From a checkpoint of a small mixture-of-experts model trained on Wikipedia.
Size: 12 layers, vocabulary 16384.
Experts: 64 GELU neurons an expert, 6 picks a token.
Below are experts of layer 9 (counted from 0) of a mixture-of-experts language model. Rows are named router (the router's row for the expert) and show model dimensions 256-383. Each number is 128 + 32 x the weight over its row's rms, rounded and kept within 0 to 255. Numbers have three digits each.
After each expert's rows: "gets" lists some tokens that make up at least twice as much of what it gets as of all text. This comes from a sample of Wikipedia text that the model never trained on. Tokens count by the router's weight.

# expert 48
router:147106208091097197105133116139174101143123104123158110199099125124109139112143074097178123148131110129134086126161075122165109080143126138148116140146157102112149140155055174150115189104144116151094077170118079096161139081140190103144077095130116114148080128103189066078134103134142107129150144105105144101157095108115100122157134185107140080116178180163089150122134095191200102131129
gets: "\n", "-", "| ", "–", " b", "- "

# expert 25
router:110160109123130170105146114081088066131138128113100140136085152143208128127152107127140139169113129177083104124164118108130151149125137076090144115107168147125154111100112098141133086132171135091161146113127077103118105172136110088158111125145155070133103196083155117156151086097155124166175113093114115116161133074094127103122184117109153049201044176129116111144166129128153101127115
gets: " the", " The", "'s", " of the", ", the", "The"

# expert 6
router:143108106096157158126148163139184091136126173092100153173169129136106160112188079096116163178116142127079169150150197103171104136107144172216179200128114126148104144063147171145097154095113136139113112105148101143102157170143141130117165106165090093146118064125145123152132155134107147117183063146085080142119144080078121138141123104154143137172144085075163116122136130089114121139131
gets: " | ", " for", " of", " in", "; ", " by"

# expert 61
router:064154098140132173104120173119175123162101114121115101092127092105140166117127119107113145169138189158110120156117119134141151044149144139198143088148124158127115109134150153148128189133126107123084097121125171130135140141160137097134121113122145124093129113167164145114151171041185132142171167122086156100123135102129144124179177125192192159146113114129099130146138125166122169125094
gets: "\n\n", ".", "\n", "==", " S", " | S"

# expert 34
router:094187198187128148154140109140193132177123108149116112150101164165097162163130095104146117145182114156122134142102154148169121104099161141141158100148124125169145093120161178122131176115159132152112138138101143085153111157161064062121156123111125160134101101084135089188124172040112144184155189106090122119076175118122126080112124139176169117153134150093063168141162162121143152097103
gets: " D", " N", " K", " G", " A", " V"

# expert 39
router:108088092184161168092106106085123154122068062127112148185145086143146164140126138085099123161110187147069135083108109102112133114149113156170120072124146091103099150092145149143098136158181141140072087177088119147126093111109171130146170103151156122137106126140140107089075086158140121162196086089083184131133108125128174134112101144108113110105145153135135197122147101098168114133124
gets: " |", "==", "===", " ==", " ===", "|"

# expert 29
router:153121110178122155145151153097056088187111124149099159126151165103145164198177133104135134203169116108065147086130124095130110085126105129166108158089181124123143099132125120168115173168097166136151114142152064172143121188135127146119095125134097077138133088160169136164074138110137140112122070068095155149128156078130213137092158137167120088106134085083138064097097140136143151089160
gets: ",", " and", " | ", " to", ", and", " in"

# expert 22
router:165087122104044180158126148117179121149101121082127080121126102128099145110084059077175132142133106194103221135114101128140080081118164196159213162101145136123134086096108133113158174078129156139118138168134078075137125137074157127119180077095150098086110116159181111111097128172108125136155139116103122162153150118118101132113096098137152131152194110099073159093118163074142101117095
gets: " |", " | ", "–", ".", " b", ":"

# expert 51
router:101151094114138143167112088079150125139169160136111141131086151115155104113163092086157123161152137141132121195101099116110157061123182101096111113089154129126128170117083128074094180096121097102169161143116115143155164125100117170140060145123136087194181054118141135115100173090149124130123122099124119068149141135127155176139184152202129129118133100161110142095143101194143157127054
gets: "1", "2", "0", "3", ":", "4"

# expert 7
router:158142122110168158149098116068150129167100112151119110165155148145167151105107079108105171139125173195135124134083073154166178128131111129153150115094126155091119152165129088136108149150144051156113131141129119145080107162140158117159099126123167187111151094153135129088142136143122105160055079094084156122143130120132106126162189083175126105148143078099131184108125138119126105178178
gets: "\n\n", " ", "\n", " P", " T", "3"

# expert 0
router:086146126081147126168162133090174124176123147175086133124103163154102214090157115113143192132180121171083143149144114094126138156151105164145123111111173175058096120134121149145081185129127122114132124164193105099130130130171151170142103138127142116146091121147141095150091093073171068121139130103152164125113144127157174136137116116168059179089118066128122161096128079121134138066105
gets: "1", "2", " H", " L", "h", " l"

# expert 54
router:125166179125090171145131112041137095149116155158108090178166141163168146155102070114106154117159156151148165123095086104176135091141125065119189098088124112172142150169088106152085107124142092118139156140118077108095118135135115117150136138121104138115090106136142126174136115153095139159162121080140205106138064068099125117148248140190144107174134121154073149136126143132081137168106
gets: "\n\n", " ", "-", ", ", "| ", " ("

# expert 10
router:105128128096126188100102151063117132161108165102088146140084162153136148132176103104145098167165123116111056157125139108129144126133151109131154136111191098099194094106138131150123136136113129097101046150123067176130128167145180165148116128150133145155093147050172119129147116114152139091191123118114147108092129082099130175206176162148131112131120145133155107102119118149117123108123
gets: " in", " in the", " S", " for", "===", " to"

# expert 60
router:106102199139086140166190146098100110164166107120070164165175155130137159203088154105121126080132112162092146123126165133148106118095117111165180181138168089127073125130155145183058149174144166131163126089146084139184123102164119098153133078226117060146110145120135141154113109080204131126108134075116161152117150101103170064064152079147090103162152165120117126161163154172141133046116
gets: " and", ", and", " to", " He", " or", ","

# expert 55
router:139116106160173143139123074082078090141140129144161183168040114153173191087133147047154113135171120161167176163152161152114136084135128148148107105132211155128117178100059193108128148165145130155164152168099073162096052146122069108158095154120137100166090150154135164152138179109122143173079149096129125115108137129114190158120132126195130125076070169137121149104096117182140121111118
gets: "1", "2", ",", "–", "3", " | ."

# expert 46
router:118186162127122131122142131134210076148122086210091116178134139171140103139157091121198150130100140149150083104143088098131095139102087117152153106105146155097139172129100134133080155147190059158134086132151130111181169162109134174162093142102201117131133109133165158175128101123135094110126109144140107151138105128125094114091150145163118156152153109118043142160125131106201086152114
gets: "\n", " P", " B", " L", "0", " K"

# expert 3
router:150116196181128177110178181138128130149130105139117129178174134155113173177116076115153133129149128118116130144117144114146152077106105156077135131130183114116130202131132202124090185133109107143106158114123115168188158160160130118128080081148147061174157140145196114137129099134143109133105118100149155134102101126112153123137170139157110142173193125086147109146111163180152108080154
gets: " to", ".", " that", " He", ", which", " and"

# expert 16
router:110119066119150211100132127118104113141144143139170139117062158160145167105126114092141097108137158165166159159164105123124152107132108154121119132073176123117077143143077182084085136129127141130163151157104097116137099129132160134153058108184173105186084127120165120177155084087140135102161130159139115122098114060109185162147188132152102061103147065198151114122068094199134114130157
gets: "1", "2", "\n", ", ", ".", "| "

# expert 69
router:124102177157181163108152132122115094109115127079164134147086109099155115114138100114144142198154123193118091158101089112148095139136128112133103139158113108195166117090139123123150151164181107131148129142128054067132077108133155096157102090141102133127108178058130115155135094110176088141107104066135125163137080081103130110105189128068115105184064143123146117111151077138137106129148
gets: " The", " the", " of the", " in the", ", the", "'s"

# expert 52
router:137186116132144154159154132121135123186138140065090130138145117109121125084160057103129084119154134160064141140109095109085119117118123172145165149100157109138128162114138102134107186101140147112170121164122075130157041154146177127073181117081118097148157115156139130130085114105132127133165078086133136160081118111109122152118181151111100140200149073111081112106188110077103129164170
gets: ")", ":", ".", " in", " =", " |"

# expert 12
router:075110140181153143178165117097164150150085047136080127161094073165067125219107086148138139125114188139135133150105111091117101079141099122191150100115161087116119144135120123195098152138139153140103121131112156126088142103135131157173112151155093114103119119179156081182143082109109121119163175105148189065114098116141122096178193120158113102134133102174076113106174144163127142083139
gets: ".", "\n", "\n\n", " | ", " (", " in "

# expert 41
router:094135128161159149146158169137129133104117138149132126154163142142079204173123091094073159142127138154137141143136178086139118158134148167171177127111158130100139162070069159119110106166165102200071135127114094100127136123115104132176177119122141066090130142139132152163119132152079119073152124153108165131103112144152182077122128083116081151176155088119166160143133144098183141122149
gets: " | ", "\n\n", "; ", " |  | ", "ers", "% | "

# expert 72
router:105115183114104152163102116103199085156128192092116067178120144160189152095100054109148127167174149150135117131086159141178119067134104078154183114166096115145177153164074129138084131113174108134147095127150103180138139148156149162131117137143170129110083081161146113155166140074136122145125103120130191105117079111110110070110180172236211151158143132149070175150154144166090124128070
gets: "-", " ", "\n\n", "4", "5", "3"

# expert 14
router:096110183177111156161192120093098080138164137215154137148213177178109174152062161098138112077134094137113149097113141157085160074112110129142129115177161128082098173128136116166090181188125108124151086106129100142150116090188140138152092112143099116102137120132170065078111099123133114144114161103142135179103111100090193098094129176139110116180127123121110092126183186132165153090113
gets: " | ", " was", " is", ")", " G", " were"

# expert 17
router:110119115157133183121161085091094111151134124126114129178088119138185185107149062123164148153136126185117097129102098131129144113140141106144138088135108129129217107112167121136158079102136161121158172132144116095149092098118130112142143120130131143099077105105152153153174096106189117110088131104140116132161165085083096118122172098115137082157127148126123107110169070101150121119096
gets: " the", " of the", " The", " a", " in the", "'s"

# expert 2
router:064086076143127178129125136048125140163075149092118167134110124096143195124119113054106139173140136167143080128158117141143108107139148134194085163098190173101094177107057191150089063172144133135160103146109131159105149098120175105105100118074150114181152131145151136141136120104110109098147156163109159125085114032182151146097165155189134175118109144119103145143138078160114126030135
gets: "1", "2", " | ", ",", " =", " C"

# expert 79
router:090107117149154137132186135090081142121119142204078102192124156123150181131164142113122134138108143130109164091104139131129118041113096140154129140077127115141081128154152131144124164150119137106176110120168086098083107139154126127109087151148100098152081106230115114113098140174143125173130115107117116128123134086109220116077137132145147127175134083094112124074129107174201097053156
gets: ",", " was", " is", " were", "),", ", "

# expert 75
router:087121120120117191105146150145159156149120090133093158155152120129100147134157073070144101114103186115069144131063098074133167047094114175130195159141154135136136103112125136103092189105115098143146102133109119094141132162124171125101139094142118104116193099138170120145126090123156094125152094124145165132127064096134135138110152107161104126170170104139148162135160105056123143081152
gets: ")", ".", " =", ", ", "–", ";"

# expert 27
router:062072156099133176162150098068151145139171118063121099178135086183133170055126103117158172151074149128034106152136189126134109109170121188158188122077108094176100081191116173151158107081188136117124149156123154126086155150151107099114137074144134101108101137148192110127129136106120106100141131135120152144152188118109078149147143144167144125184163114116118132140151085130160152038142
gets: ".", "s.", " a", ",", ").", "es."

# expert 59
router:162109136143114163169125036101121058147143128154100126190098131072153209124156089071162159160146122133089114126139164129102092073151154140132161148115174112134147118140107187123075153076113115185152093137104048118174082134174102128116118125160182096168136138136149143133153184078164067146084113090102152156101085151116147098171185129184157088146107180141113160114144107108161111095115
gets: "1", "2", "3", "0", "4", "5"

# expert 21
router:093130133098148183129117126151110095155148137151142157155087083138115124081107108114101146154144149233091131152163106129130120098111083119134135163120151101111086080128106122135137130135201171101152079157150097089132082166182118139197066114192176136123090186074162092126143122083142080155182109134153108120135109068145111104132112119186091102177083143086113123125129137128106081133141
gets: "\n", " National", " The", "| ", " and", "'s"

# expert 71
router:102122187148181164123134101125136140129139098199136120203188144116106141114140088101119132110156130105131082155066111141098127172126112109236128105167166128115148144160180073118105126186106167140197116131163125139115098117116137169112110115088155113138121126124158101116118102168133173112154167140145114131129145068155175131110094171129113117199166111100125076097181140157174114107154
gets: " was", " is", " were", " are", "ed", " to be"

# expert 47
router:110152150189146196112155115113147127146084114125141151145121105118178148120139097115114125173164173155088092160086132134141124069134135128158105139144151115123132198125114129175156159133139087166089055148114119157106110146164151128153146082127173128131123084159188114122102114107122082132209123094114143083095097093159133162129139146185133176153161146100075173145095156137104111146100
gets: "\n", " |", "\n\n", "=", "|", "-"

# expert 9
router:058113089136147180126103155116132122172150164107070183157098058139122120143136065125138157182145086194116075107129172155136105121132129114167204091104141121160153116118093119130130155097153141085129107162118092099128109143168161166150088101148131157164033129062184114133133065136134126151152109123159159114160140126107103143169150121130104153172120127113118135135109135106128170127101
gets: " the", " a", "'s", " of the", " The", " of"

# expert 8
router:042161140123140203122161149109109166161131086120127073164081092159108157130136098113148108156125206150105117199067146161120139084093116161152138123095139094165115150154106123171115189110144136119140140152099151128112129161097109173094139106148147065117160145144197138149102143061125114111159084130155179091083142164091148132174170129173097166165159125139114137181171106096086161110166
gets: ".", ";", ":", ").", "s.", " ="

# expert 37
router:086108162132127190157095152115152117178105118151130126129127107143127159136102121099131109126144139171148119087097127125146161088130138110162172099146168154090108101149089116170097152145134075146134113170112141085110107181078102098137165130079118184142147108196142132176166063078142142178109123137117206123133072094131126112145217061188129115174158106137094184200163128150118130080110
gets: " (", " ", " |", " =", "\"", ", "

# expert 5
router:099156159128161129123109134130121137115121142090115171125143202154169122190168055099124178208154110092114121095162171116137073120181112125208156165097151134128145106151140139146119166126135162142094087154101115165156107127154101178126093151081147124172131109099127159128130101126123112132154152112128164127039198109147097120180115096153127092150159123121118107156110120128169164075145
gets: " of", " in", " for", " by", "|", " F"

# expert 45
router:141141136137205149110126070124186119158126163133131163197123178119120180109128115145119149105159159161120126135121090091126138082100091093156131155083186094078101152140101145153141141146139111102105085139116105142174119120127169114145055134149164098127113106125178110170111064068149102131157197113125132091082080074168142122163130091124092099096155130147083140125138105165124102141143
gets: "\n", "\n\n", "| ", "|", "-", "10"

# expert 73
router:145124113104126111145139099047220128149186125141097166161159131139108172134114098114082147207161153121099130158164121082125115068111152149165161147123129117116106135132123174081020127121123128121138120126161090119138138089089151136128122098064129119135086127142208127143110085117099156102193150141145183146112113115121180090131158088176115135139157120131133177098118110161128155157094
gets: ", ", "| ", ",", ":", "h", "′"